{"n_layer": 12, "d_model": 128, "n_experts": 256, "experts_per_token": 6, "d_expert": 32, "d_shared_expert": 0, "activation": "bilinear", "moe_layers": [1, 2, 3, 4, 5, 6, 7, 8, 9, 10, 11], "router_score": "softmax", "normalize_top_k": true, "routed_scale": 1.0, "balance_loss": 0.00702, "balance_bias": false, "router_bias": true, "init_std_router": 0.0286, "lr_router": 0.00128, "n_head": 2, "n_kv_head": 1, "head_dim": 64, "vocab_size": 2048, "norm": "rmsnorm", "norm_place": "pre", "norm_eps": 1e-05, "positions": "rope", "rope_base": 10000.0, "rope_fraction": 0.75, "qk_norm": false, "attn_scale": 0.125, "tie_embeddings": false, "parallel_block": false, "init": "normal", "init_std_qkv": 0.0478, "init_std_o": 0.00977, "init_std_up": 0.0478, "init_std_down": 0.00691, "init_out_by_depth": true, "optimizer": "soap_variant", "lr": 0.00474, "beta1": 0.95, "beta2": 0.99, "weight_decay": 0.17, "lr_head": 0.0179, "grad_clip": 1.0, "warmup_steps": 200, "schedule": "cos", "final_lr_fraction": 0.1, "batch_tokens": 131072, "seq_len": 256, "doc_mask": false, "train_tokens": 635900000, "steps": 4852, "dataset": "wikipedia_en"}
Below are experts of layer 3 (counted from 0) of a mixture-of-experts language model. Rows are named router (the router's row for the expert), down (a neuron's output weights, with its number) and show model dimensions 0-127. Each number is 50 + 12 x the weight over its row's rms, rounded and kept within 0 to 99.
After each expert's rows: "comes before" lists some tokens at least twice as common just after its tokens as in all text. This comes from a sample of Wikipedia text that the model never trained on. Tokens count by the router's weight.

# expert 190
router:60 67 44 58 47 49 69 52 58 37 40 41 52 34 31 32 50 46 48 61 52 51 26 45 58 33 49 39 33 29 61 41 63 50 52 33 65 52 41 40 52 50 58 81 60 59 80 54 49 40 62 46 26 58 38 54 48 46 67 54 36 54 37 57 48 59 48 68 58 53 51 38 52 65 59 45 67 26 44 67 68 60 42 37 67 54 52 55 51 47 63 50 36 22 57 48 28 52 40 48 67 35 26 49 40 28 70 31 56 34 30 61 49 51 66 46 53 46 38 51 49 61 57 52 48 43 53 32
down0:40 56 60 51 49 42 74 43 25 60 55 66 46 55 52 66 41 40 47 35 52 43 49 62 61 35 75 40 50 60 34 59 49 36 53 60 44 66 62 52 60 52 45 39 80 43 53 57 75 46 34 52 48 42 65 38 56 72 54 47 41 54 39 66 57 55 42 43 48 70 54 52 50 37 84 45 47 49 52 49 58 26 37 62 26 35 44 70 47 33 55 62 53 48 53 46 64 72 40 43 31 32 41 62 72 58 41 52 40 57 63 59 45 53 17 54 38 70 46 58 51 58 61 46 52 44 50 67
comes before: " of", "ing", ".", "ed", " as", " in"

# expert 179
router:69 54 58 62 46 48 46 27 37 47 63 46 52 61 45 67 66 36 38 62 70 77 58 60 52 49 67 38 32 42 72 43 59 59 40 36 37 56 52 51 52 50 49 67 29 46 48 33 62 39 49 63 44 37 50 45 66 45 33 35 38 37 69 47 63 78 46 59 63 66 43 54 42 52 48 48 53 48 37 53 52 33 23 48 39 68 51 39 47 77 46 49 44 37 53 45 53 69 50 30 69 68 53 42 58 63 49 57 43 61 67 52 69 16 47 42 68 43 42 57 56 56 42 38 64 53 46 59
down0:71 54 60 59 52 52 37 54 30 44 67 55 45 38 62 63 56 56 42 37 54 36 49 71 32 51 38 45 54 40 40 65 53 48 61 67 45 44 40 65 61 40 54 41 43 64 47 61 39 42 65 54 48 51 65 70 40 67 59 47 63 68 57 44 50 58 54 47 67 51 64 42 67 68 55 30 65 46 27 54 40 46 45 25 74 45 31 58 60 52 33 51 28 46 71 59 57 50 40 65 49 43 51 53 49 56 53 48 34 56 37 52 65 37 65 58 55 51 66 47 57 30 06 55 66 43 42 72
comes before: " the", " a", " his", "ten", "f", " their"

# expert 225
router:52 58 42 43 54 49 56 65 56 45 47 33 38 45 50 36 57 37 34 58 59 35 58 54 40 64 48 59 54 31 44 61 57 66 64 64 72 59 50 46 67 53 53 50 86 39 46 46 54 37 53 59 28 48 33 34 63 36 57 53 58 39 52 37 34 67 51 38 62 51 49 55 37 51 56 51 71 57 45 60 45 55 50 67 88 64 44 56 60 48 40 60 59 34 29 56 71 48 51 39 58 15 48 69 63 25 41 36 37 47 53 40 48 47 59 49 60 35 78 59 66 32 55 49 52 48 56 46
down0:64 48 35 35 58 36 62 62 54 51 43 52 62 51 42 57 64 51 40 56 49 57 43 44 51 35 57 61 49 50 38 63 55 72 54 36 64 42 72 51 53 52 64 29 49 47 55 55 52 39 45 62 67 52 48 46 48 44 63 36 52 61 71 46 55 48 54 62 60 52 48 70 41 60 48 42 68 46 50 66 44 47 55 56 66 30 57 41 28 55 71 64 34 50 34 40 34 58 67 14 57 55 44 45 40 49 56 36 37 25 31 43 88 69 61 56 25 51 31 44 35 51 64 58 57 55 25 51
comes before: " and", "20", " the", " which", " but", " a"

# expert 139
router:62 50 51 46 55 37 55 54 48 58 54 56 40 50 59 40 53 39 54 60 61 48 33 48 63 22 33 53 61 41 61 50 41 41 62 45 47 53 61 48 72 56 37 62 63 72 40 75 43 65 42 57 57 41 52 62 39 59 69 71 70 49 31 47 75 46 43 57 68 61 35 58 65 34 42 45 49 67 59 48 31 69 43 52 57 52 50 44 31 45 67 31 56 32 36 48 52 63 56 63 44 52 51 48 50 57 72 48 31 68 60 55 58 20 69 53 61 57 29 41 32 58 30 49 43 25 41 58
down0:16 63 53 53 68 53 46 62 68 40 46 57 65 49 63 46 24 51 68 38 72 49 55 37 32 44 68 58 45 46 49 44 44 40 16 47 57 40 61 64 58 41 54 54 30 46 38 74 40 35 51 47 35 38 48 56 55 43 66 58 32 56 52 53 58 78 82 50 53 51 62 54 38 45 65 46 49 36 31 64 49 46 55 46 69 54 53 50 40 37 45 57 74 36 34 26 33 40 65 61 42 51 51 59 31 32 52 41 41 53 51 57 52 47 58 55 36 45 50 42 53 72 49 52 44 49 50 34
comes before: "\n", " The", " He", " In", " It", " This"

# expert 14
router:32 57 45 67 40 44 37 37 41 46 57 48 39 63 45 58 59 47 41 41 64 52 69 37 48 60 40 37 46 17 61 48 31 71 41 65 28 64 52 60 33 42 41 56 55 62 63 36 55 47 64 75 42 41 40 30 56 45 45 60 48 37 34 46 65 69 55 86 40 52 40 38 41 61 47 50 44 44 43 53 54 46 51 28 41 66 45 34 62 28 37 39 38 24 75 44 42 65 50 48 55 35 45 42 37 51 59 43 59 33 70 35 53 53 60 59 41 37 54 33 44 61 60 43 49 45 49 53
down0:59 44 69 57 48 31 51 60 57 62 79 63 52 65 55 65 68 53 60 40 31 42 70 55 42 54 40 43 48 49 45 64 55 47 37 43 68 46 37 52 34 47 43 38 42 49 50 35 52 55 44 40 61 45 50 50 63 41 47 27 69 43 69 44 49 38 47 75 60 46 34 50 28 59 54 40 37 38 42 37 56 37 54 17 56 80 49 58 42 56 60 52 46 57 63 52 60 48 40 47 40 41 48 50 41 52 45 71 55 50 59 39 34 26 49 61 45 66 50 46 64 55 11 48 57 49 76 75
comes before: " the", " ", " a", "f", " his", "us"

# expert 226
router:38 41 72 31 43 61 61 62 67 24 60 41 45 31 58 48 69 43 61 32 48 48 65 69 28 61 41 55 22 53 58 42 54 44 42 44 61 73 62 57 40 65 58 40 57 44 21 47 41 54 61 61 52 45 36 68 39 26 57 43 64 66 52 33 36 48 50 31 44 49 56 51 38 54 49 57 62 56 42 38 32 55 48 55 74 52 48 44 42 49 43 49 64 37 41 66 56 44 55 54 45 28 55 52 49 38 57 38 34 26 42 58 51 41 48 48 66 33 29 34 36 56 66 30 53 44 55 57
down0:47 37 61 60 62 45 83 78 52 50 36 55 64 55 58 66 61 46 45 56 54 55 46 62 51 45 63 66 28 52 49 58 63 65 57 52 42 38 49 56 69 42 30 41 54 61 43 38 58 61 63 64 48 40 43 39 46 51 60 38 48 53 43 52 43 38 56 48 40 53 52 59 69 54 51 56 64 64 68 31 33 46 56 28 44 67 46 66 54 25 36 45 25 45 61 59 44 48 60 47 69 70 39 42 70 55 53 48 50 44 56 43 38 51 74 50 53 24 64 68 40 61 41 25 46 29 38 27
comes before: "s", "\n", " and", " (", " is", " ="

# expert 36
router:50 39 49 25 37 54 47 41 39 41 44 48 45 46 48 60 74 48 39 40 25 70 49 37 42 54 45 47 42 51 73 66 56 57 45 46 31 33 47 68 44 48 56 59 66 62 30 42 68 68 51 49 61 63 68 42 49 59 52 52 48 51 64 75 49 49 67 56 61 32 56 42 45 41 72 59 55 73 32 49 29 63 43 54 43 43 65 53 39 58 47 59 38 56 58 35 58 43 53 45 42 67 52 70 68 70 54 49 25 35 35 73 46 45 28 62 74 46 40 69 45 43 56 51 49 55 42 65
down0:53 62 54 50 57 43 68 51 39 41 51 29 60 54 67 58 63 65 51 37 56 39 61 55 61 24 34 50 29 50 65 53 54 29 34 67 58 61 43 55 56 44 61 33 41 73 46 42 45 57 64 52 51 27 49 51 51 42 32 53 59 54 41 61 40 65 45 52 34 35 43 62 58 41 45 48 69 47 49 54 52 40 50 65 44 36 35 23 56 74 66 49 35 51 72 36 56 53 49 39 51 50 31 58 37 43 47 41 58 44 54 47 59 33 61 63 27 54 60 41 40 69 29 49 44 29 90 56
comes before: "ed", " of", "ing", "al", "ation", "ly"

# expert 143
router:64 54 49 51 53 40 41 66 64 42 40 32 55 30 32 27 44 50 40 54 56 46 62 57 46 45 56 28 57 52 48 45 56 41 70 49 65 40 54 45 76 45 47 38 35 36 35 63 43 69 53 47 23 55 54 76 59 36 44 30 49 55 40 39 50 57 40 58 67 52 57 51 59 39 52 66 56 56 62 42 37 51 43 55 75 39 58 24 39 54 53 44 61 24 36 57 27 38 58 24 46 73 50 44 39 32 53 33 50 47 43 63 61 36 80 35 61 58 41 54 48 59 45 62 50 35 42 50
down0:49 46 35 58 27 64 57 27 39 44 77 34 28 61 44 57 34 32 49 56 54 54 53 70 48 45 59 44 46 37 69 54 47 43 40 75 54 60 44 41 46 43 50 58 43 53 49 42 90 45 54 35 55 66 55 40 66 48 42 60 49 68 38 41 51 27 45 76 51 52 52 28 43 47 42 66 35 41 57 40 52 32 64 55 43 39 52 49 61 60 46 65 45 58 82 55 45 53 48 46 69 47 29 34 44 68 53 50 54 46 48 62 24 39 55 42 51 53 41 59 52 65 36 42 54 61 42 68
comes before: "A", "C", "S", ")", "T", "I"

# expert 161
router:32 38 62 41 34 67 57 63 66 28 60 52 51 41 36 63 52 27 62 38 49 53 56 44 52 47 65 52 32 56 35 41 52 44 47 33 36 59 44 57 67 54 43 41 56 40 57 50 32 62 50 60 56 41 44 68 59 45 62 59 36 63 59 74 62 76 61 39 49 49 42 39 33 63 39 40 40 49 55 47 22 40 38 27 79 56 42 52 39 52 59 54 53 51 53 61 56 59 33 56 66 42 42 54 50 75 63 42 46 38 78 46 33 57 33 46 46 31 67 57 35 49 69 47 41 64 35 57
down0:56 50 78 42 43 47 56 66 71 55 64 46 41 53 66 44 65 25 44 54 25 57 31 41 35 58 60 59 28 49 52 26 56 55 41 30 36 51 41 38 63 71 71 58 59 52 49 48 46 57 41 66 42 66 49 64 77 47 53 24 58 44 49 54 49 59 37 24 52 49 50 39 55 54 37 60 52 47 29 32 44 54 39 61 47 38 43 83 30 44 60 29 50 49 44 45 53 70 51 45 58 62 64 37 41 56 34 54 41 39 55 32 43 55 49 62 52 58 60 64 61 55 62 57 61 41 46 58
comes before: "s", ",", ".", " of", "ment", " in"

# expert 113
router:54 34 54 43 47 56 49 57 46 39 42 57 55 57 36 49 35 53 39 46 79 47 36 32 36 43 67 47 48 66 66 25 70 32 57 52 65 41 70 71 52 42 34 37 29 48 51 65 43 30 62 47 50 29 57 59 60 51 34 30 41 68 33 53 36 46 58 77 41 41 41 42 50 39 50 70 47 25 40 48 68 34 48 60 37 67 63 57 46 28 55 58 34 56 38 72 43 57 42 49 47 72 57 48 54 52 45 39 36 51 39 38 45 53 68 51 35 63 32 48 44 57 50 58 45 37 42 52
down0:21 42 55 54 40 37 54 44 34 56 58 76 39 60 59 34 43 53 56 38 51 36 61 48 50 49 40 28 36 34 54 43 52 72 56 38 38 45 48 65 41 59 52 71 46 50 49 49 37 48 43 35 57 40 61 21 42 58 59 63 52 17 61 64 43 61 69 41 36 27 44 55 11 56 47 52 59 53 34 65 53 45 47 56 59 52 53 51 57 59 59 65 65 54 37 60 64 51 62 49 62 62 48 62 39 58 44 49 47 69 50 45 28 45 51 74 50 47 49 59 65 72 42 32 49 47 63 71
comes before: " |", ".", ")", "°", "A", "N"

# expert 215
router:56 41 57 43 45 59 57 58 60 48 65 43 36 58 79 25 48 25 35 46 52 32 45 65 52 61 32 52 49 45 48 48 50 45 38 65 61 46 38 58 67 50 39 62 39 49 65 36 67 38 55 64 34 60 51 59 56 37 76 57 27 45 72 38 55 47 42 41 24 33 30 62 49 66 50 43 69 46 64 46 48 57 52 39 45 36 24 58 45 39 58 56 56 21 49 51 55 32 33 26 31 57 46 52 47 38 62 63 35 36 49 56 44 63 47 32 53 32 56 56 49 49 42 52 53 48 52 28
down0:59 54 34 70 55 37 45 46 57 62 57 58 30 26 64 72 63 64 53 52 39 66 42 42 59 45 32 51 58 63 74 45 30 53 31 59 46 36 82 48 37 53 42 38 41 55 50 56 61 46 34 36 38 55 48 63 38 41 51 43 45 39 56 48 58 55 59 51 50 65 69 59 16 51 43 40 63 42 55 53 47 28 35 57 54 56 55 47 64 38 39 34 24 37 53 47 50 62 33 52 62 41 83 43 50 43 58 47 59 27 41 41 66 73 46 41 43 46 44 52 34 64 60 52 50 46 54 36
comes before: ".", ",", " of", " and", " in", " were"

# expert 97
router:45 44 56 51 67 66 56 46 58 39 53 48 79 47 43 60 60 71 36 39 44 54 54 56 42 45 44 67 40 34 49 50 66 68 41 73 78 70 62 57 65 46 66 37 62 47 55 56 73 36 57 57 64 59 56 51 34 71 27 44 50 46 56 56 60 29 62 57 55 36 57 62 36 54 54 47 43 58 45 48 29 60 44 48 75 58 51 36 39 31 43 50 44 45 60 32 47 47 31 35 35 52 34 65 42 52 68 65 50 37 40 25 35 51 33 63 49 54 23 42 54 59 42 39 56 39 45 46
down0:54 41 61 47 57 21 73 40 42 54 60 50 53 67 52 42 60 32 47 39 42 51 41 63 39 35 53 60 61 50 24 47 46 69 38 47 55 70 59 60 75 53 38 57 46 50 33 13 55 39 53 37 51 65 42 64 48 34 49 33 54 27 54 46 51 43 63 45 56 44 54 45 33 45 53 38 61 54 30 47 44 43 50 28 50 47 44 50 69 39 68 47 32 75 64 76 63 41 38 50 30 53 47 46 49 61 56 43 55 64 70 50 49 24 67 55 28 49 44 49 48 52 54 36 50 42 59 34
comes before: "\n", " of", " in", " and", "ers", "ا"

# expert 9
router:53 72 40 65 61 44 43 49 53 28 67 42 62 63 41 32 41 39 36 49 76 38 55 59 45 60 38 64 63 38 61 64 40 77 35 44 59 47 86 44 71 56 75 58 41 64 50 38 65 26 66 54 54 39 49 44 42 52 52 32 55 32 45 33 54 67 49 57 45 58 52 53 35 53 30 38 40 55 41 46 57 29 61 32 61 60 44 43 46 44 69 37 48 50 40 38 42 49 40 64 40 54 40 38 44 64 58 51 52 38 66 31 68 54 47 43 56 23 61 38 46 49 51 39 64 58 47 51
down0:61 48 55 71 60 47 38 57 49 46 40 78 40 33 57 58 55 53 36 58 26 45 39 60 52 52 46 50 46 63 68 46 67 40 54 56 50 57 75 54 45 42 46 47 58 60 53 60 69 39 34 56 60 78 52 71 59 55 53 59 68 57 73 55 45 32 41 55 65 38 50 44 54 62 51 52 40 52 19 26 39 28 69 64 64 42 46 54 32 32 59 55 49 60 47 55 25 53 39 58 55 45 40 65 57 30 47 51 55 34 47 52 49 60 69 73 52 48 54 43 56 51 60 46 32 36 66 21
comes before: " the", " a", " to", " as", " in", " his"

# expert 206
router:68 32 47 42 65 43 53 42 55 30 66 51 38 62 61 32 46 44 37 49 48 66 37 62 33 57 41 50 70 31 43 52 38 53 62 49 47 58 40 68 47 65 48 26 82 36 54 61 42 44 42 52 50 67 52 50 54 38 56 72 65 49 46 33 27 59 39 44 53 59 44 54 43 69 58 41 61 50 62 58 37 43 44 73 62 48 53 37 47 38 60 38 53 60 39 52 55 63 36 53 35 65 44 83 52 51 47 57 31 18 46 53 57 45 64 57 64 53 69 42 59 45 43 31 55 33 61 69
down0:28 46 45 32 61 27 57 46 30 64 50 53 35 56 50 95 84 39 16 50 65 57 35 32 47 56 54 60 53 45 43 45 44 52 62 51 40 52 59 48 56 58 51 27 48 38 67 57 42 51 55 37 64 57 59 47 56 41 35 30 55 74 47 56 36 51 48 34 40 41 50 59 37 62 60 49 37 39 53 57 64 62 57 54 47 56 35 36 26 39 41 38 48 37 58 56 45 49 52 31 75 49 59 49 44 58 45 34 39 36 43 57 50 76 61 55 44 45 60 58 43 57 38 56 60 54 60 59
comes before: " and", " ", " the", "er", " a", " S"

# expert 83
router:54 39 42 82 57 52 35 42 62 36 46 42 37 28 59 69 36 49 55 34 62 45 51 60 49 41 45 54 58 39 40 49 41 53 40 66 47 38 46 38 66 61 52 45 75 63 36 40 48 44 53 35 47 47 45 39 42 38 59 54 48 51 42 54 62 45 57 38 56 51 54 34 73 62 43 54 41 58 61 33 27 60 75 64 80 36 30 50 48 56 53 63 41 52 59 64 58 53 44 30 47 56 38 70 64 32 41 49 35 45 71 39 52 37 36 44 49 33 59 42 79 43 38 53 54 38 83 48
down0:52 43 41 45 26 31 75 60 69 60 54 61 52 66 63 85 48 43 44 51 82 41 49 48 49 39 48 48 43 51 46 43 38 45 46 48 54 57 41 38 61 53 38 48 53 53 55 37 43 64 35 38 50 68 71 58 52 51 35 65 73 57 63 60 65 51 56 60 51 53 51 26 23 55 52 58 52 50 61 28 48 67 82 46 67 62 35 71 41 69 59 54 49 44 69 40 47 62 50 43 69 67 49 44 55 49 69 55 71 54 31 45 43 36 39 56 52 41 55 57 54 39 39 48 65 58 50 36
comes before: "-", "|", "\n", "==", "===", "The"

# expert 197
router:60 46 62 46 62 62 46 58 40 31 74 55 65 48 43 47 80 56 25 61 48 27 56 54 66 63 65 45 36 44 67 57 52 50 57 51 53 53 63 57 87 55 54 49 63 69 61 38 66 38 46 56 56 40 24 44 55 36 41 73 30 62 54 62 44 68 56 63 51 29 45 48 57 63 62 50 52 28 50 44 41 41 44 43 62 62 52 60 53 56 46 56 54 39 32 35 44 22 68 37 62 43 59 52 55 41 58 27 45 21 52 47 47 46 38 67 53 52 56 54 49 39 59 42 54 38 34 46
down0:57 35 50 65 47 48 53 44 44 62 72 40 61 48 32 62 42 57 35 50 30 66 59 38 70 47 62 55 53 46 62 53 40 65 36 43 66 54 41 31 35 28 79 42 54 48 41 54 43 75 64 45 34 40 52 23 74 72 43 68 58 58 62 48 42 62 32 33 43 37 69 37 56 40 37 30 35 51 41 64 53 33 60 42 55 48 37 44 68 54 57 57 46 33 45 46 68 53 72 46 60 43 33 56 53 64 62 67 57 44 49 47 44 63 47 53 62 48 29 39 49 57 36 62 48 43 41 39
comes before: " of", " in", ".", ",", "'", " on"

# expert 76
router:52 59 39 36 70 51 52 67 63 29 65 54 36 53 45 37 45 45 34 53 58 47 48 59 56 63 37 53 46 28 28 68 57 43 65 53 44 67 53 44 64 57 55 64 78 51 42 40 53 35 54 63 27 59 45 28 52 41 38 56 55 33 56 44 53 63 53 44 55 40 41 36 29 73 49 53 67 52 73 50 37 53 75 59 82 50 49 49 59 58 39 51 55 25 37 39 49 53 66 56 63 31 47 44 56 36 59 38 57 52 37 34 57 54 53 48 46 38 50 68 75 49 59 29 47 36 38 38
down0:74 68 37 52 55 59 54 49 55 33 39 37 41 65 52 39 35 66 64 26 56 51 69 51 51 31 60 46 43 47 57 45 68 67 44 52 54 54 87 57 47 83 40 26 53 75 25 60 54 45 47 38 54 56 23 48 44 50 56 59 54 63 37 54 46 38 40 44 25 56 39 65 33 50 63 54 43 43 55 54 51 44 45 39 61 39 38 49 56 48 60 39 41 52 57 22 44 62 50 53 37 41 61 43 57 37 72 48 32 45 64 59 50 46 37 42 54 49 53 57 52 55 78 42 44 64 38 59
comes before: " and", " the", " but", " which", " he", " a"

# expert 198
router:40 47 59 47 64 49 33 37 57 31 39 50 52 52 28 64 67 45 69 32 65 51 73 47 39 50 78 31 44 57 69 43 59 48 45 52 51 40 60 70 57 37 49 45 31 40 22 72 24 74 62 47 55 27 41 55 69 58 44 56 53 69 52 57 54 41 64 51 47 58 51 58 45 46 63 52 35 40 57 54 51 47 31 69 34 69 22 55 31 60 41 66 40 42 54 63 54 61 63 52 29 33 57 43 44 56 51 48 45 39 38 56 52 52 49 55 48 42 24 52 43 53 48 48 41 66 59 42
down0:32 34 39 37 57 53 28 55 40 72 64 29 33 46 52 58 46 64 55 39 32 56 39 44 50 16 56 43 59 42 59 53 49 47 48 37 68 68 64 41 46 45 63 27 43 50 64 27 27 23 44 37 49 41 33 56 55 45 45 53 48 46 56 43 40 52 70 56 44 49 41 37 57 37 49 48 52 59 53 57 43 41 62 49 59 72 56 47 61 41 51 52 63 36 36 47 72 63 53 41 51 60 70 39 48 45 39 37 61 68 55 28 40 47 50 37 44 69 47 35 45 46 80 25 55 48 35 43
comes before: " |", "\n", " (", ":", ")", "N"

# expert 71
router:64 33 37 38 48 50 54 47 51 27 37 58 49 23 51 52 54 54 61 56 56 39 32 49 58 71 35 48 55 39 56 68 40 69 77 37 29 35 33 24 80 64 45 56 24 57 45 33 42 62 47 48 64 40 53 40 42 79 70 49 46 50 51 59 32 44 61 48 60 47 64 53 43 70 68 58 39 51 45 31 30 60 65 38 33 70 53 51 46 50 67 49 38 48 52 46 39 38 51 40 56 35 39 62 56 53 48 46 59 43 41 62 54 66 53 66 62 56 62 54 46 42 61 52 34 59 63 54
down0:72 57 57 26 59 58 65 36 47 47 43 51 57 51 42 53 41 56 48 49 51 38 72 69 47 51 53 43 57 50 38 37 75 33 46 54 62 64 62 68 36 31 69 30 58 42 70 55 51 44 28 54 38 67 48 48 53 35 34 54 44 62 20 67 48 72 37 46 30 48 61 36 45 45 36 69 66 60 44 44 54 39 59 71 60 53 26 46 49 61 53 41 57 60 45 48 41 67 39 59 58 46 50 62 51 64 43 62 31 46 47 70 52 61 30 29 59 38 46 54 62 42 51 67 52 31 63 51
comes before: "ed", "ing", "re", "red", "ation", "g"

# expert 158
router:51 55 50 64 51 48 71 54 53 56 37 63 25 51 65 62 41 46 42 60 59 66 49 50 28 40 54 52 26 42 51 54 31 38 30 44 63 64 40 44 44 46 54 75 33 30 66 36 76 65 33 30 46 59 46 79 51 41 65 66 52 61 66 41 55 46 36 57 45 48 60 45 44 33 38 59 64 60 55 69 33 68 57 56 55 51 41 66 60 32 61 58 38 50 54 77 66 75 41 41 52 58 61 28 56 53 46 62 52 63 39 59 46 50 49 47 65 65 65 47 44 47 50 46 67 57 46 55
down0:40 57 41 70 37 55 50 38 43 47 58 32 43 35 34 50 50 38 49 25 22 65 35 37 45 41 49 49 49 56 91 45 46 37 56 36 35 23 48 47 43 52 39 54 35 34 68 42 29 60 58 49 39 53 60 50 39 50 59 44 43 55 52 63 44 64 41 42 50 46 61 36 82 65 48 50 64 58 38 32 52 51 45 59 53 48 49 48 64 53 60 53 61 43 47 29 41 58 53 51 34 58 49 44 55 77 30 61 58 61 78 53 51 67 71 41 45 53 64 64 51 48 58 43 36 51 24 53
comes before: " ", "age", "ment", "==", "ed", "ity"

# expert 199
router:35 42 62 49 82 70 46 53 67 46 65 52 48 35 41 67 60 59 32 29 23 35 42 49 48 40 46 46 37 55 66 52 39 42 48 55 51 44 42 79 63 39 53 61 41 42 68 60 40 40 60 58 62 41 50 46 69 67 54 48 48 56 58 44 57 74 39 56 38 39 20 51 29 64 52 35 49 42 35 28 47 50 53 55 78 40 41 57 36 43 71 65 49 50 42 49 57 54 34 49 46 38 35 54 45 51 49 46 51 30 57 55 38 63 38 52 65 39 51 67 49 37 57 71 48 54 69 38
down0:45 36 76 34 54 53 49 48 47 47 47 57 74 38 38 46 61 72 26 63 54 52 56 55 52 48 39 69 45 55 46 49 52 40 62 84 45 47 38 58 47 45 39 45 41 43 49 26 45 46 53 42 60 33 56 35 41 52 50 20 58 47 69 39 43 60 57 56 59 36 26 48 55 74 48 46 49 46 59 50 23 55 72 16 57 51 52 47 44 56 52 59 58 55 57 63 52 52 56 45 49 53 49 60 37 61 40 50 69 32 68 54 52 39 14 21 56 55 44 47 57 35 63 42 64 51 47 52
comes before: "s", ",", " in", ".", " of", " for"

# expert 252
router:52 63 49 51 51 56 70 42 55 52 80 48 42 54 59 29 66 48 50 37 55 54 50 64 38 62 51 54 50 29 40 45 32 56 55 30 62 65 41 33 62 38 59 51 69 40 31 36 56 44 61 85 16 69 48 36 41 38 46 54 56 49 54 42 43 43 46 47 43 52 46 64 30 60 59 64 67 43 60 61 41 64 49 32 53 21 57 42 51 51 37 40 44 40 59 52 47 44 60 47 71 33 41 55 59 34 43 57 58 67 45 47 49 46 38 57 52 60 85 49 50 37 52 45 49 61 44 20
down0:48 32 76 45 76 52 56 73 52 56 49 32 72 42 50 47 75 45 43 44 55 57 52 47 44 72 42 80 48 36 50 62 45 55 47 51 47 55 42 44 45 53 50 55 31 57 60 66 46 54 47 43 54 38 33 68 47 55 54 41 51 79 58 60 42 49 34 48 48 73 38 34 66 21 40 34 35 29 44 58 51 68 52 32 49 50 33 61 47 63 47 46 59 44 68 55 60 50 37 40 74 52 48 56 56 56 46 36 52 42 66 54 43 64 64 36 74 34 42 69 64 57 68 62 55 50 57 51
comes before: "\n", " ", " the", " a", " not", " also"

# expert 98
router:47 51 45 51 46 56 52 47 50 52 42 48 44 63 54 50 43 52 52 58 62 53 69 33 57 59 39 51 69 28 48 48 43 39 72 34 61 65 52 38 68 82 44 36 66 28 39 60 44 56 61 48 33 69 53 55 41 48 33 60 37 69 42 64 52 38 59 72 63 27 66 64 36 36 60 63 43 52 67 39 35 61 41 33 55 29 56 36 42 59 52 38 43 62 59 49 47 66 62 54 58 69 51 39 43 59 53 75 57 70 61 57 60 59 62 58 40 30 69 50 38 37 39 28 51 49 37 48
down0:67 59 44 67 44 42 64 49 48 58 50 62 29 31 45 53 56 60 43 49 38 49 28 57 54 67 50 58 51 40 47 28 56 74 62 59 47 67 29 47 63 45 43 41 61 68 61 47 55 36 48 54 37 45 53 55 45 66 58 31 44 24 64 44 52 65 40 57 51 67 49 36 49 53 51 51 17 44 42 50 56 46 44 42 62 43 49 52 57 31 51 73 52 36 49 44 47 42 59 57 56 25 63 44 48 31 32 47 65 57 51 50 58 48 86 53 45 73 73 55 40 66 40 51 46 26 58 21
comes before: "\n", " The", " In", " He", " It", " This"

# expert 144
router:48 43 32 54 42 47 53 66 64 21 39 51 35 26 64 62 40 40 60 46 32 48 43 47 41 44 43 42 55 36 48 59 60 29 53 48 56 58 39 26 70 51 23 73 38 36 56 34 76 65 65 55 43 53 50 47 53 62 59 26 46 56 64 63 53 63 45 41 29 56 45 63 48 60 49 66 55 33 49 48 47 56 52 30 65 36 59 63 54 38 57 41 32 57 40 48 49 57 35 20 56 52 57 40 52 62 41 47 53 54 69 50 24 46 42 69 29 59 57 46 46 52 71 49 52 66 51 44
down0:46 61 41 62 37 68 41 64 40 68 52 59 66 38 68 41 41 31 42 50 40 42 67 55 50 62 38 61 50 28 77 61 74 57 57 44 61 31 59 59 63 40 31 40 41 52 51 49 46 36 45 38 41 69 56 61 47 51 52 67 43 53 42 52 74 65 40 44 45 39 39 73 45 30 58 60 67 52 30 48 59 43 50 61 38 56 66 34 53 54 68 63 50 42 52 43 41 63 72 42 64 45 33 48 78 31 50 54 70 54 64 66 36 68 57 46 58 62 42 53 48 45 44 68 30 42 45 53
comes before: "ed", "ing", "ation", "ent", "al", "ence"